Below are experts of layer 9 (counted from 0) of a mixture-of-experts language model. Rows are named router (the router's row for the expert), up (a neuron's input weights, with its number) and show model dimensions 0-63. Each number is 128 + 24 x the weight over its row's rms, rounded and kept within 0 to 255.
Before each expert's rows: "comes after" lists some tokens at least twice as common just before its tokens as in all text. This comes from a sample of Wikipedia text that the model never trained on. Tokens count by the router's weight.

# expert 13
comes after: " ", "1", "0", "2", ".", "3"
router [169 126 144 140 121  91 121 141 118 119 193 131 132 112 165 179 120 159  97 104  81 118 107 116 133 168 143 118 138 128 129 121 168  99 101 123 161 172  98 143 126  84 169 151 146 119 142 173 140 125 108 139 134 134 161 159 142  82 123 108 124 135 142 123]
up0 [154 154 152 127 113 115 111 113 128 115 160 113 116 127 145 122 159 134  87  99  87 126 133 141 145 157 147 112 143 131 116 103 154  68  95 127 133 138 177 108 115 125 133  74 142 129 140 136 165 144 106 188 148 142 135 186 101 127  91 121 148 133 114 174]
up1 [ 82 144 152 115 119 106 126 137 130 138 178 135 118 124 161 130 156 146 131 132 118  96 112 137 138 157 121 123 150 146 108 165 133 130 126 124 122 173 140  85 150  89  96 158 168 130 150 121 155 133 109 131 130 124 146 154 122 121  88 102 112  98 144 185]
up2 [ 98 134 141 153 145 125 143 137 144 138 126 132 115 120 201 132 111 145 128 155 126 152 132 105 151 123 150 120 152 157 105 141 118 104  84  79 120 166 114 123 161 109 171 164 167 140 151 122 130 129  96 133 137 119 172 138 133 157 123 109  95 120 120 120]
up3 [109  76 130 112 137  57 155 161 126 150 142 138 100 160 170 155 160 156 116 154 123 116 115 104 111 159 158 107 170 200 159 112 149 112 134 147 141 165  99 142 122 109 113 157 170 155 107 121 167 130  86 127 143 132 127 133 128 114 133 124 140 107 147 156]
up4 [145 111 150 165 172 117 110 110 112  98  90 121 129 156 166 140 159 150 125 105 123 138 123 133 109 149 124 131 138  90 104 109 128 107 118 117 146 145 136 153  88 121 112 138 191 132 167 149 130 122 147 131 106 127  71 159 105  83 107 127 118 101 138 103]
up5 [126 124 113 121 110 103 155 124  90 146 122 125 164 111 156 136 138 124 111 142  89  96 150 151 132 131 138 110 176 112  99 117 203 135  62 143  86 162 137  99 113  97 160 161  96 138 117 112 146 143 149 144 174 102 132 104 153 134 124 176 125 131 137 113]
up6 [ 99  98 147 101  88 116 153 128 124 139 154 143 149 105  90 127 109 132 138 149 137 105 138 153 129 166 132  81 136 158 137 107 128 103 151  82 149 147 119 136 127 123 150 138 126 131 113 125 117 114  96  98 107 125 148 168 140 133 148  84  74  96 142  55]
up7 [118 142 133 160 109 129 132  98 124  91 146 105 129 158 122 130 120 137  85  99 110 138 110 144 132 173 130 124 120 116 119  87 158 155 108 131 130 130  95 173  91 155 103 115 146  94 101  84 144 113 124 152 107 108  96 128 112 110 157  94 123 134 146 135]
up8 [121 149 108 158 124 108 139 105 150 122 109  82 134 139 119 142 134 148 147 137 120 146 101 136  92 151 113 128 196 100  92 142 166 117  93 143 122 117 138 122 143 118 160 175  90 130  84 148 123 107 116 121 120 118 130 118 169 133 126 124 116 151 114  78]
up9 [128 154 150 103 133 104 139 134 138 105 113 153 115 171  84 131 114 146 142 149 131 126 113 124  84 103 136 128 112 150 100 187 117 180 104 129  91 174  98 199 144 106 142 145 130 142 115 139 149 136 102 136 112 143 155 138 137 135 112  80  82 143 165 149]
up10 [103 145 130 155 102 160 143 167 118 114 126 106 170 130 147 143  96 104 126 124 101 108 152 108 120 169 148 126 126 119 102 147 125 106 141 132 138 142 119 156 144 115 178 165  71 138 104  70 161  99 133 164 146 137 153 138 145  91 128 142 147 109 112 136]
up11 [162 134 137 105 118 136 161 126 133 113 161 149 105  83 152 120 135 143 130  94 134 142 134 143 151 115 140 144 139 166 127 177 103 119  86 154 132 138 108 117 142 113 143 195 146 126 133 129 127 127 107  99  93 145 131 142 112 115  79 108 142 150 114 144]
up12 [ 73 156 124 106  79 124 148 128 106 110 152 159 169 113 123 123 107 130 117 100  98 105 150 112 138 178 138 103 113 140 149 116 151 152 110 114 143 190 138 107 127 144  73  93 166  86 145 119 104 117 112  87 121 119 173 148 129  86 129 111 118 125 151 135]
up13 [147 121 143 130 134 124 122 101 139 142 129  97 125 129 141 139 157 127 121 107 124 120 120 136 124 159 145  94 168 150 136 142 136 139 126 136 136 109 137 125 160 123 137 124 129 142 100 156  95 130 133 175 110 107 115 110 104 136 116  93 101  98 139 109]
up14 [116  84 101 167 148 141 134 162 151  77 108 106 113 107 148 145 114 114  86 148 141 166 141  93 131 166 159 172 123 108 121 138 125 124  86 136 106 108 107 112 124 109 138 134 103 110 102 147 148 129 123 124 126 109 139 117 150 101 145 148 149 102 101 140]
up15 [156 145 137 180  80 123  94 158 162 117 148 154 123 131 146 154 117 132 107 156 128  91 155 110 115 130 147 118 122 133 134 108 127 117 122 131 108 143 111  92 160 123 126 114 104 143 114 187 129 162 120 197 113 124 128 125 135 123 126 113 142 155 129 137]
up16 [ 94 133 140  73 176  98 118 143 132 141 131 133 108  99 122 156 124 125 137 143 168  98 134 117 130 140 164 111 112 153 108 149 163 113 129 132 163 133  95 109 114 125 143 145 145 147 100 147 135 153 114 131 114 173 171 150 148  97 168 125  89 110 107 123]

# expert 47
comes after: " of", " the", " at", " The", " University", " by"
router [166 117 104 146 146 131 134 117  90 123 154 134 127 111 184 147 102 107 118  89  94 112 137 138 123 113 102 156 133 131 141 107 158  86 109 122 154 117 130 153 117 130 133 121 114  91 164 135 153  77 162 147 122 165 164 175 185  85 164 126 133 141  98 103]
up0 [120 117 116 109 127 132 136 143 122 137 140 135 145 117 128 147  90 107 128 115 121 114 142 126 112 165 140 131 110 120 107 139 129 153 136 150 169 133 104 127 108 133 121 146 142 166 162  86 150 146 112  97 112 110 168 130 148 119 169  96  95 116  93 136]
up1 [109 107 130 164 129 142 113 126 141 129 112  64 148 142 170 132 154 135 146  96  81 118 148 103 100 178 113 139 117 107 122  90 132 166 113 158 164 118 145 130 131 116 142 147 131 151 168 137 147 129 136 134 120 159 164 181 150 113 114 122 155 139 138 120]
up2 [152 155  87 143 119 132  80 154 136 130 148 133  83  96 171 138  79 100 155 111 110 135 119 119 141  94 132 115 104 109  85 110 109  94 151 109 166 109 144 131 116 129 111 110 158 157 145 121 127 102 134 150 115 109  93 101 175 150 172 168 130  92  91 109]
up3 [178 122 110 127 148 150 100 128 127 133 135 102 141 113 164 134 113 109 114 159 162  93 158 150 152 114 131 122 145 117 137 104 135 122 133 151 126 108 141 174  81 141 124 134 109 165 147 125 148  89 130 100 153 154 169 127 150 143 144 140 136 127 197 100]
up4 [167 147 165 132 134 150 134  77 146 156 156 111 165 153 137 121 154 120  87 134 133 119 138 102 127 193  84 145 140 141 173 120 121 134 124 114 146 137 136 138 103 143 124 122 105 103 158 119 148 137 145 165 119  97 142 118 150 103 156 157  96 122 140 129]
up5 [111  98  84 160 123 134 104 144  57 104 121 127 126 119 125 150 137 142 100  90 121 142 175 112 116 164 170 117 170 150 111 116 111 102 120 100 118 113 127 148  74 118 129 172 134 133 110 114 108  99  97 117 109 171 179 109 154  68 122 161 111 186 171 145]
up6 [127 144 161 121 129 129 153 146 108 106 110 116 161 116 130 124 113 147  87  92  83 145 134 105 162 153 139 183 118 156 127 129 151 139 110 170 123 128 158 144 126 126 148 127  98  95 134 143 103 120 155 133 119 133 145 118 157  77 148 145 153 124 100 109]
up7 [107 145 130 120 160 118 130 137 142  90 138 144 108 122 122 127 143 138 116 115  92 113 123 133  87 174 115 127 127 113 142 115 184 129 136 153  91 148 124 120 157 143 132  85 110 106 139 128 111 130 137 142 148 152 136 131 147 116 136 134 120 151 136  96]
up8 [127 121 128 128 122 124 105 107 166 110 141 133 144 153 170 131  95 132 119 157 129  99 145 107 153 138 115 147 108 140 172 170 112  89 162 113 155 119 109 171 159 154 125 115 148 102 161 119 130 129 134 142 109 105 131 105 156 131 149 128 143 114  87 117]
up9 [136  90 131 123 122 100 179 119 131  95 125 140 102 114 123 115  87 114 141 123 118 129 114 131 143 112 167 121 142 174  86  88 137 137 111  60 142 122 114 127 155 135 104 126 155 123 135 109 115  98 173 164 123  88 125 140 141 125 115 138 111 135 134 116]
up10 [129 143 155 157 124 110 102 109  92 123 119 136 137  97 133 112 112 111 126 165  95  75 126 104 101 169  97 156  83 137 129 157 198 119 106 111 144 158 128 111 118 105 115 110 114 117 144  97 141 120 184 136 104 117 172 160 138 119 128 160  90  92 126  94]
up11 [152 139 150 180 131 132  93 155 154 136 151 121 125 136 142 142 158 109 106 139  72 132 141 119 141 152 145 130 117 135 124  90 128  75 150  95 165 124 173 147 129 149 149 150 163 102 168 108  86  76  78 144 132 135 134 110 127 122 141 146 132 115 117  64]
up12 [149 172  85 139 164 121 126 161 149 100 113  84  96 182  82 121 116 108 145 136 150 173  91 102 177 100 126 108 133  90 107 159 104 118 144 163 137 112 104 153 108 142 164 134 136 128 107  85 124 135 139 145 156  94 135 107 164 152 121 106 101 110  77 154]
up13 [174 108 121 106 148 123 160  82 110 112 184 138 108 133 106 124 118 120 144 140 112  94 150 158 158 162 104 154  97 173 101 134 145 115 129 130 140 115 152 107 106 115 114 110 109  74 148 126 126 145 134 132 123  99 151 119 154 101  95 153 126 123 115 113]
up14 [142  97  99 126  75 132 154 146 148 119 166 133 107 125 117 140 134 120 122 112 108 152 120  98 126 161 130 146 161 101 122 112 127 148 166  81 152 127 165 189 105 116 143 134 128 174 116 101 129 101 120 132 100 168 135 116 114 111 141 121 140 148 143 154]
up15 [139 150 122 118 153 108 104 141 160 142 143 144  94 134 127 113 139 126 138 160 102  98 131 118 172 124 123 100 114 141  98 134 130  95 130 144 149 155  87 114 142 104 121 125 101  91 159 130 152 139 155 137 120 112 124  97 161 147 132 106  98 121 147 115]
up16 [134 120 113 115 135 144 143 148 115  98 103 113 126 156 151 132 149  91 118 120 150 154 131 151 136 153 133 155 178 169 165 130 130  74 127 135 150 134 105 153 136 118 149 113 123  98 126 140 113  82 123  95 129 114 162 158 116 140 135 162 120 102 173 119]

# expert 117
comes after: ",", ".", " is", " as", " it", " are"
router [172 154  94 118 140 102 119 121  86  79 150 117 148 107 154 145 106 146  91  93 100 140  93 146 131 123  98 131 154 116 152  94 160 142 130 125 134 172 155 155 128 120 191 144 132 108 125 130 140  99 163 126 138 146 158 167 148  92 152 111 108 143  99 134]
up0 [158 108 135 135 121 117 109 146 127 176 186 151  75 156 148 147 141  90 133 142 114 135 110 121 155 158 131 160 129 144 127  79 112 126 107 139  98 111 118 140 149 127 147 129 132 123 152 117 138 135 123 135 148 160  73 140 174 120 160 148 122  96 130  81]
up1 [136 136 109 149 104 137 130 122 126 128  91 127 135 144 132 127 150 147 119 138 120 147  96 156 141 141 130 150 125 120 104 100 127 149 121 108 122 174 149 139 135 168 157  97 120 126 129 124 118 141 150 117 111 106 130 145 146 119  95 146  57 164 125 142]
up2 [149 110 110 134 164 157 101 109 138 143 141 110 121 112 147 131 135 115 147 140 153  84 103 126 147 112 132 116 107 113 165 122 112 149 167 171 120 121 177 180 136 119 113 126 101 145 138 155 122 126 142 120 113 158 175  90 172  95 126 135 114  70 101 134]
up3 [119 156 129 100 122 142 120 116 109 116  85  98 160 101 141 126 105 133 118 110 116 141  86 172 124 120  87  97 125  95 144 129 133 148 133 163 132 173 137 120 141 123 139 137 130 151 142 183 170 100 161 120 146 118 136 121 137 132 188  88 141 123 129 148]
up4 [134 124 100 132 102 138  78 106 131  94 112 107 155  91 112 138 126 103 124 107 121 118 121 145 169 142 155 138 143 118 131 110 139 142 134 108 139 200 165 135 112 149 144 161 184 109 124 125 161  91 138 123  87 146 183 118 119  81 153 132 144 151 114 126]
up5 [129 150 109  95 109 144 144  99 147 164 148 142 157  83 193 129 136 151 114 109 147 127 118 109 146 125 114 115 115 157 101 112 125 139 121 113 175 139 117 121 142 124 139 123 148 139 132 140 125 127 142 111 138 151 152 107 118 100 139 154 160 130  71 117]
up6 [129 161 109 121  86 159 126  72 109 127 131  98 129 128 135 131 103 105 157 132 127 146 113 160 132 122 123 148 187 116 104  94 112 138 141 134 115 165  82 116 142 123  71 162 166  84  91 134  77 121 171 136 151 108 153 157 116  97 131 124 102 120 147 149]
up7 [109 169 150 118 167 107 137 101  98 144 176 126 110  97 134 119 116 107 106 111 120 134 155 128 143 116 109 141 129 176 158 112 159 130  46 107 110  91 103 125 123 131 136 133 162 160 115 165 117 154 120 141 143 123 159 169 112 155 140 107 140 136 148 142]
up8 [148 145 126 117 110 133 123  88 103 102 117 100 150 116 154 124  97 144 146 134  93 145 107 118  84 102 118 137 139  95 154 145 163 157 150 145 139 151 161 150 128 161 108 124 117 135 113 143 107 132 134 118 156 146 128 136 139 108 129 170 116 143 111 155]
up9 [136 125 128 150 128 150 100 133 121 131 137 144  85 140 150 136 144 143 113 111 115 150 162 129  95 100 134 116 188 196 126 157 133 122 112  96 126 142 122 104  98 127 125  91 146  94 104  93 146 152 167 111 141  72  94 131 126 102 147 142 119 102 120 135]
up10 [149 147 139 160 127 114  76 109 141 127 140 151 160 176 161 134 134 102 114 102 126 147 161 140 122 137 112 103 129 144 158 113 138 118 134 140 118 146 135 160 139 137  83 152 156 146 134 130 136 120 127 109 133 143 116 127 146 130 120 142  85 134 129 147]
up11 [132 126 120 125 158 145 129  66 101 145 132  94 133 129 169 131 159 101  85 130 115 142 113 146 104 158 130  91 137 121 150 114 109 107 133 124  76 163 145 124 100 124 138 178 163 127 130 180 131 133 130 120 127 126 191  83 109 132 109 169 176 147 117 159]
up12 [136 135 122 111 108 124 135 147 114 124 100 131 140 155 148 119 109 166 120  87  99 134  99 142  84 146 144 107 110  99 145 133 120 109 157 162 125 134 146 125 136 136 188 112 162 149 126  96 153  96 127 148 122 145 102 162 111 119 145 146 134 108 126 115]
up13 [124  95 129 116 112 138 157 107 115 122  89 107 149 117 124 155 112 124 128 145 130 114 181 155 128 130 112  96 121 130 134  80 142 149 119  89 149 106 115 151 121 111 103 132 156 121  84 133 107 105 136 145 120  97 134 151  95 137 157 134 118 181 142 147]
up14 [173 136 152 105 152 150 148 137 103 113 126 113 132  80 107 120 118 147 143 132 118 128 144 106 114 117 128 133 115 120 118 118 153 129 132 103  93 146 118 134 108 117 190  89 103 131 179 123 123 130 173  91 140 161 167 114 124 151 165  98 117 144 134 157]
up15 [ 75 125  87 111 137 126 106 138 127 109 109 112 142 156 104 141 109 126 118 120  96 136 109 101 137 143 131 180 154 105 139 108 152 143 155 171 119 142 169 160 139 120 134 147 170 143 148 144 148 159 183 102 118 113 170 111 138 169 155 167 112 157 118 156]
up16 [118 135 128 125 116 106 118 144 115 101 174 154 102  82 119 128 145 146 153 152  89 104 109  96 139  98  83 129 131  68 125 135 143 144 158 113  77 143 153 154 142 128 165 145 101 146 129  97 127 114 146 117 177 144 161 103 127 146 114 140  74 109 116 113]

# expert 42
comes after: " the", " of", " was", " as", "\n", " a"
router [161 116 121 168 140 128 156 109  88 107 153 130 140 114 154 172  82 118  95  73 127 122 118 133 126 119 104 137 161 133 119 129 154 109  81 131 148 137 138 177  99 111 151 127 159 128 128 144 114 102 133 133 123 144 140 159 181  67 133 112 121 160  77 121]
up0 [124 138 127 161 130 125 171  90 131 140 141 109 128 169 148 142 150 131  83 106 111 131 127 124 124 105 133 103 140 104 131 141 105 125 130 133 124 122  94 145  87 164 138 121 126 111 157 144 133 110  88 118 140 159 164  75 143  99 107 114 146 147 167 143]
up1 [149 128 102 104 107 124 147 144 128 131 136 127 119 147 132 134  99  98 130  85 122 122 151 157 155 128 134 128 125 122 128 135 148  91 105  85 164 112 152 144 143 146 131 163 173 122 133 121  84 111 147 147 120 154 119 131 142 155 139 197 126 111 136 125]
up2 [125 100 149 125 122 155 170 133 125 134 154 125 112 148 141 148 116 109 156  78 125 144 142 130  82  97 146 134 164 105 106 142 129 137 134 175 124  98 122 135 101 128 154 169 159 139 136 160 144 112 132 138 106 138 107 174 171  92 120  84 138  79  96 120]
up3 [148 122 143 188  91  82 107 104 179 127 121 112  98 121 136 128  95 148 118  84  94 134 145 144 141 147 122 115 123 111 118 131 141 128  88 119 121 143 147 140 116 101 141  99 141 122 119 137 118 147 134 114  89  88 165 110 147 103 110 120 142 145 132 119]
up4 [145  74 122 109  99 120 151 108  95 110  91 166 131 150 116 146 103 137 139 131 119  89 118 135 129 105 126 129 173 123 154 144 115  78 106 113  98 118 108 147 137 141 139 167 145 151 113 102 144 131 149 156 148 152 143 114 129 110 180 145 131 120 115  97]
up5 [163 102 114 159 145 118 155 125 110 140 140 108 135 117 123 135 109 130 150  95 122 123 157 114 148 104  77 159 135 120 142 138 124 144 149 112  86 116 188 128 113 135 169 157 135 141  81  83 130 125 123 156 180 117 129 109 134 120 130 146 133 130 128 144]
up6 [116 147 113 130 145 128 133 144  70 142 133 125 107 106 139 126 100 125 125 102  93 109 119 138  96 165 151 127 134  99 128 112 116  93  96 146 130 108 168 151  84 134 134 106 144 128 154 163 110  85 104 119 154 134 169 149 119 104 123 122 103 174 160 164]
up7 [138 108 131 123 141 139 122 144 165 142 149 109 125 104 181 139 138 112 113  86 132 130 130 139 147 109 119 111 142  83 174 150 129 127 143 121 134 137 120 124 125 126 143 110 149  95 129 136 105 156 102 132 162 133 100 139 129  82  93  90 125 101 110 132]
up8 [122 115 117 159 114 128 141  96 129 139 137 116 112 104 143 150 143 127  83  76 142 120 132 140 133 145  83 129 197 131 121 111 150  92  93 114  80 115 115 168  99 117 118  92 189 151 130 109  96 136  79 131 139 143 128 151 148  76 159 147 106 144 101 138]
up9 [126  99 114 155 103 133  83 163 113 118 119 116 152 115 154 150 131 132  89  79 137 122 176 166  78 138 111 103 163 125 126 129 124 105 109 143  97 119 101 186 139 137 107 128 139 136  91 128 118 115 125 154 194 180 123 139 165 104 128 130  98 152 152 149]
up10 [124 127 133 148 140 157 129 115 124 113 106 148 123 177 143 127 143 116  96 148  94 121 148 120 115 138  93 135 164 136 122 151 149 112  91 105 137 136  97 148 150 151 141 112 170 104 138 100 170 139 126 173  96 127 152 130 179 117 148 103 118 114 101 116]
up11 [115  98 116 101 102 123 122 127 116 153 119 125  91 166 137 151 108 118 184 132 139 137 127 105  93 162 112 124 200 129  92 178 137 160 137 154 155 120 100 110 110 140 173 150 193 101 139  98 164 106 178 150 140 145 131 144 188 104 110 102 143 105 111 142]
up12 [119 124 113 121  81 128 133 146 154 111 140 152 156 120 151 162 118  92 138  98 173 141 160 143 142 144 114 101  61 113 114  81 142 143 108 145 166 124  79 145 131 113 125 134 128 104 131  82 139 108 118 123 167 144 107 140 125 129  92 121 157 130 104 130]
up13 [159 168 140 144 142 129 109  72 147 107 142 116 153 109 141 148 119 108 106 130 158 101 139 129 193 133 100 138 165 142 114 124 126 151  80 135 142 119 150 202 122 132 141 125 168 120 124 160 113 120 160 150 114  93 125  85 108 106 148 134 141 113  80 114]
up14 [131 114 121 105 114 130 108 136  79 159 126 147 137 126 113 170 147 140 151 127 107 166 120 100  97 139 131  98 128 125 140 113 136 146 141 146 141 101 145 130 103  94 151 175 162 113 110 164 118 104 118 102 130 119 117 140 168 133 130  97 129 118 170 115]
up15 [156 119 140 118 128 135 147 135 103 123 107 136 159 135 134 149  99 120 141 113 162 149 137 117 116 112 103 123 116 149 127 188 166 136 162 118 114 169 122 107 123  82 156 137  99 133 148  73 119  94 136 113 106 140 141 149 155  89 132 116 119 108 100 117]
up16 [144 111 124 156 193 109 157 145 105 113 129 115 135 119 127 149  75 112 150 100 150  86 125  91 132 127 110 114 111 136 103 165 119 121 153 178 147 114 163 143 118  95 141 128 164 141 110  86 118 146 117 125  94 183 100 122 139 117  84 110 126 144 103 153]

# expert 9
comes after: " |\n", ")", "\n", " —", "|", ")\n"
router [137 104 103 164 149 108 137 111 117 112 160 117 120 119 139 200 119 150  85 105 125  96 128 112  99 137 104 126 134 140 134 147 139 135 131 110 170 132 102 150 114 122 158 138 140  85 141 137 140  74 140 151 124 189 123 166 161 130 149 103 121 127  91 128]
up0 [125  85 148 141  98 125 132 118 134 141 117 127  84 128 134 131 152 134 155  69 146 146 132 119 113 117  86 105 122 155 131 102 134  63 109 111 138 110 107 137 107 138 136 143 150 110  94 128  89 135 114  97 127 177 107 150  93  96 179 130 135 104  91 126]
up1 [158 124 143 115 140 141 140 153 113 125 122 148 162 135  87 138 155 108  64 141 101  98 145 108 121 141 138 120 133 133 158 113 125 145 106 105 149 117 118 161 144 139 165  86 118 179 135 107 137 133 128 105 158 139 157 152 116 117 122 158 153 111 153  96]
up2 [138 144 137 129 104 116 136 115 164 144 135 116 153 125  95 140  97 104 123 177 119 103 140 119 119 153 131 113 167 149 131 104 122 162 120 133 144 117 111 136 144 130 183 116  83 113  84  84 117 159 114 147 113 168 104  94 112 133 173 134 134 107 138 126]
up3 [159 140 104 142 142 102 163 140 138 114 124  94 126 119 128 143 138 117  90 123  99 141 119 140 107 109 106 136 104  88 134 160 130 130 130 158 144 125 136 151 131 153 116 101 123 110 111 132 147 149 108 170 128 135 136 165 125 126 123  73 125  91  83 143]
up4 [119 109 100 125 112 103 148 131 127 144 107  92 116 159 176 135 159 112 113 108 151 157 139 158  85 130 106 129 139 139 187 122 130 125 135 143 134 122 110 109 104 158 108 185 119 121 150 130 142 104 133 121 106 133 112 161 155 109 121 150 139 143 108  91]
up5 [113 157 119 137 167 143 130 121 143 113 146 133 106 139 122 152 117 144 134 162 124 146 134 112 109 141 139 120 100 170 103 153 120 145 183 130 148 151 129 106 133 141 135 134 120  94 108 176 144 102 120 126 171 103  99 145 132 114 144  76 130 135 135  92]
up6 [156 117 119 153  94 140 120 112 125 118 121 124 111 118 106 131 100 133 159  81 105 116  88 138  80 134 153 117 129 126 141 155 134 162  77 158 177 141 118 140 177 117 158 155 108 132 131 139 131 119 105 105 144 119 132 169 114 105 121 123 130 140  95 135]
up7 [128 128 124 114 129  93  94 109 148 126 126 122 122 127 100 150 143 167 124 116 152 149 117 154 130 129 111 122 110 141 134 132 133 130 122 104 138 133 132 133 130 151 130 157 140 141  91 142 131 118 124 148 115 105 117 148 115 145 141 140 104 115 106 140]
up8 [148 117 120 142 145 140  93 120 120 121 130 119 148 118 108 141  84 150 124 146 159 160 164 129 123 118 126 101 159 142 120  74 125 103 121 104 144 119 153 136 135 143 131 108 163 135 153 140 117 175 120 104 118 132 132 135 127 129 190 105 130 159 131 133]
up9 [119  75 142 129 112  88 150 135 108 133 147 135 137 131 114 145 116 151 137  75 134 103 126 128 118 139 119 109 127 144 186 171 126 129 143 126 150 157 116 111  89  95 152  96 162  91 120 127  92 143 135 121 136 173  99 109 101 152  98 119 107 172 141 118]
up10 [104 130 128 121 117 136 138 100 135 117 143 122 124 123 136 147  97 125  82 176  92 152 128 116  94 102 163 126 167 121 104  99 121 135 148 100 152 130 153 121 125 150 122  94  94 138 118 111 145 100 147 114 129 190 138 160 110 126 158 111 132 100 115 126]
up11 [117 157 127 133 155 146 148 133  98 148 131 119 130 153 143 183 105 183 120 191 126 110 105 116 137 130 137  99  99 135 107 171 117 105 131 126 160 129 127 140 136 163 181 139 134 104  76 145 125 154 141 104 155 150 138  96 185  94 140 117 133  83 166 104]
up12 [124 134 134 127 169 102 178 128 130 118 119 120 104 121  96 140 141 148 111  80  53 104 151 116 119 116 131 102 134 164 116 148 111 143 168 117 138 131  96 128 100  77 164 121 120 115 141 148 127 145 149 145 171 153 134 131 120 150 137 159 137 141 111 135]
up13 [138  73 146 137 161 142 137  93 152  90 121 139 127 145 164 120 134 132  96 172 168 132 132 156 116 149 104 131 154 136 132 157 134 141 104 141 138 102 154 147 166 101 140  94 130 103 151 170 116 128 122 138 110 161 132 105  99 166 143 155 111 158 101  86]
up14 [140 117 145 167 140 117  92 122 116  82 150 137 111 110 165 136 149  93 133 183 147 120 129 109 164 139 145  92 170 111 115 142 127 122  97 163 112 129 143 138 100 154 130 135 173 176 130 106 113  99 166 148 101 108 133  94 111 121 184 171 126 148 169 114]
up15 [149  91 107  96  96 135 165 129 126 113 144 125 129 118 122 130 145 117 151 139 152  86 157 134 124 128 116  82 127 113 172 104 158 145  97 115 146 146 157 153  77 125 135 127 134 129 128 125 114 160 131 129 113 187 135 185 108 123 131 133 100 137 109 135]
up16 [121 157 119 137 124  98  99 129 146 160 156 139 105 143 179 184 135 150 174 153 141  91 120 167 130 129 155 159 147 160 128 148 127 159 140 130  93 155 108 123  92 136 133 146 101  72 130 131 156  96 121 151 144 127 118 118 148 139 123 134 137 134  95 108]

# expert 71
comes after: " |", "|", " |\n", "%", " U", ")"
router [114 126 110 130 158 116 123  86 135 106 173 141 123 129 130 215 115 142 106 103 139 127  90 118 107 134 127 107 157 141 167 136 158 128 131  61 168 167 122 179  96 121 164 141 107  86 164 127 166  57 126 117 114 153 148 156 151 101 123  89  84 156 132 108]
up0 [134 139 133 107 153 138 124 101  94 122 152 123 126 130 145 118 128  76 129 108 136 101 143 110  93 138  69  97 101 135 114  96 114  75 122 115 160 122  84 162  92 143 143 150 140 159 150 132 155  86 120 132 147  97 124 139 137 103 133 101 149 146 150 128]
up1 [132  98  99 119 148 141 140 117 160 155 169 129 151  98 128 170 120 122  87  99 133 114 106  87  87 110 135 114 149 174 175 126 115 105 122 142 157 138  98 114 115 123 183 152 140 119 125 125 120  98 102 132 116 126 120 139 127 122 111 130  95 119 133 173]
up2 [119 113 132 149 129 122 129 135 108  97 101 121 111 126  92 118 107 123  96 114  86  98 128 145 161 147 160 124 148 119  86 151 139 155 149  86 140 133 144 163  78 141 138 138 120 125 123 145 126 103 118 100 105 154 130 160 126 129 126 124 107 164 128  79]
up3 [111 160  80  98 157 102 157 112 147 148 137 146 122 141 136 169 124  92 132 144 104 136 118 137  81 164 115 116 176 150 105 149 138  93 119 130 126 116 145 189 121 125 142 118 153  65 132 122 145 150 172 144  84 144 104 100 126 134 155 104 121 112 174 124]
up4 [142 145 128  89 139 182 183 150 124 124 124 108 125 142 140 136  79 129 105 127 141 155 160 113 137  86 139 134 135 123 133 122 126 145 151 114 124  95 140 153  96 147 131 163 173 115 161 165 111 135 125 134 134 153 109 133 103  91 124 159 136 112 145 123]
up5 [133 151 117 111 112 163 158 141 121 116 156 123 154 149 124 156 110 108 137 127 144 148 100 146 105 101  83 111 134 136 142 168 189 131 162  96 160 159 105 146  71 117 106 137 122 125 122 138 167 114 144  83 128 141 113 122 131 153 118 109 138 163 139  98]
up6 [137 128 121  97 127 117 162 127 137 125 123 147 142 147 152 158 130 121  97 118 165 145 115 121 108 134  74 111 141 144 185 158  87 157 156 111 127 136 126 146  90 148 126 128  96 132 153 124 136 135 116 128 126 153 159 170 142  96  92  98 127 136 157 103]
up7 [114  99 157 131 138 120 115 112 136 108 153 144 104 123 129 145 105 123 146 124 133 100 163 121 113 117 166 127  95  91 138 147 141 147 133 164 131 112 105 135 144 108 118 127 160 124 141 133 102  94 124 124 136  97 154 149 124 140 173 143 133 130 110  98]
up8 [132 131 114 124 121  82 119 103 136 134 141 127 117 105 127 130 116 115 133 133 122 162 147  99  59 120  80 112 162  94 133  87 109 104 147 173 150 153 122 111 122 164 127 155  84 113  88 119 167 124 135 167 130 149 153 148 128 105 102 136 144 134 131 113]
up9 [106 155 126  86 123 125 139 121 137 145 119 117  99 126 130 166 156 110 140 105 141  81 140 130 119 102 139 122 104 167 164 182 134 134 118 128 101 164 147 156 158 126 164 131 141 108  94 113 119  89 120  96 148 170  91 121  67 110 123 167 105 131 131  79]
up10 [102 105  65 128 123 103 183 144 125 117 134 152 101 130 104 143 112 107 126  94 111  88  86 117 116 188 101 157 174 138  89 138 138 115 136 178 173 120 109 118  95 133 126 134 105 123  81 145 114  91 123 162 113 105 125 114 121 107 108 104 128 137 112 144]
up11 [134  76 111 152 144 150 156 155 145 124 127 112 131 124 143 130 132 138 120 118 131 128 157 118 108 107 156 142 126 148 130 114 119 149 117 139 186 139 143 176 111 138 168 101 120  90 148 142 117 118 129 114 114 152 117 118 121 138 119 124 134 130 139 136]
up12 [129 146 110 163 150 151 162 125 124  95 176 141 120  91 141 130 126 143 134 144 111 123 138 133 130 164 149 101 166 162 116 119 154 155 164  65 105 156 137 129  91 143 130 143 119  77 112 158 171  88 125 118 109 118 156  87 161  88 100 154 103 145 134 169]
up13 [147  68 114 140 122 133 109  93 115 135 131 130 157 114 119 121 144 118  97 146 157 147 112  96 115 180 100 114 157 138 164 133 139 101 158 124 103 132 109 135  96 112 135 142 152 128 112 132 106 142 110 121 122 159 148 131 126  88 155 143 135 142 109 119]
up14 [110 164 116 142 129 124 150 108 148 126 146 151 125 158 105 144 161 137 139 139 101 139 132 142  86 119  90 115 101 165  95 124 153 101 111  90 149 103 122 155 143  95 130 133 113 138 143  92 146 138 125 133 132 147 178 156 147 100 150 132 121  92 133 111]
up15 [115 101 139  84 130 131 109  94 158 135 126 106 162 152 143 134  84 137 123 116  98 146 115 121 145 132 114 132 113 153 120 123 113 141 106 103 164 138 150 118 122 159 171 131 121 153 128 100 116 127 112  83 168 143 120  98  97 173 131 122 160 114 113 103]
up16 [117 136 118  99 101 131 119 111 109  73 153 130 119 138 124 123 125 117 145  75 134 120 110 142 147 177 116 105 149 142 149 153 148 162 125 124 158 161 134 122 141 136 135 168 161 153 160 134 169 140 142 107 117 132 152 186 159 170 102 128 122 102 131 150]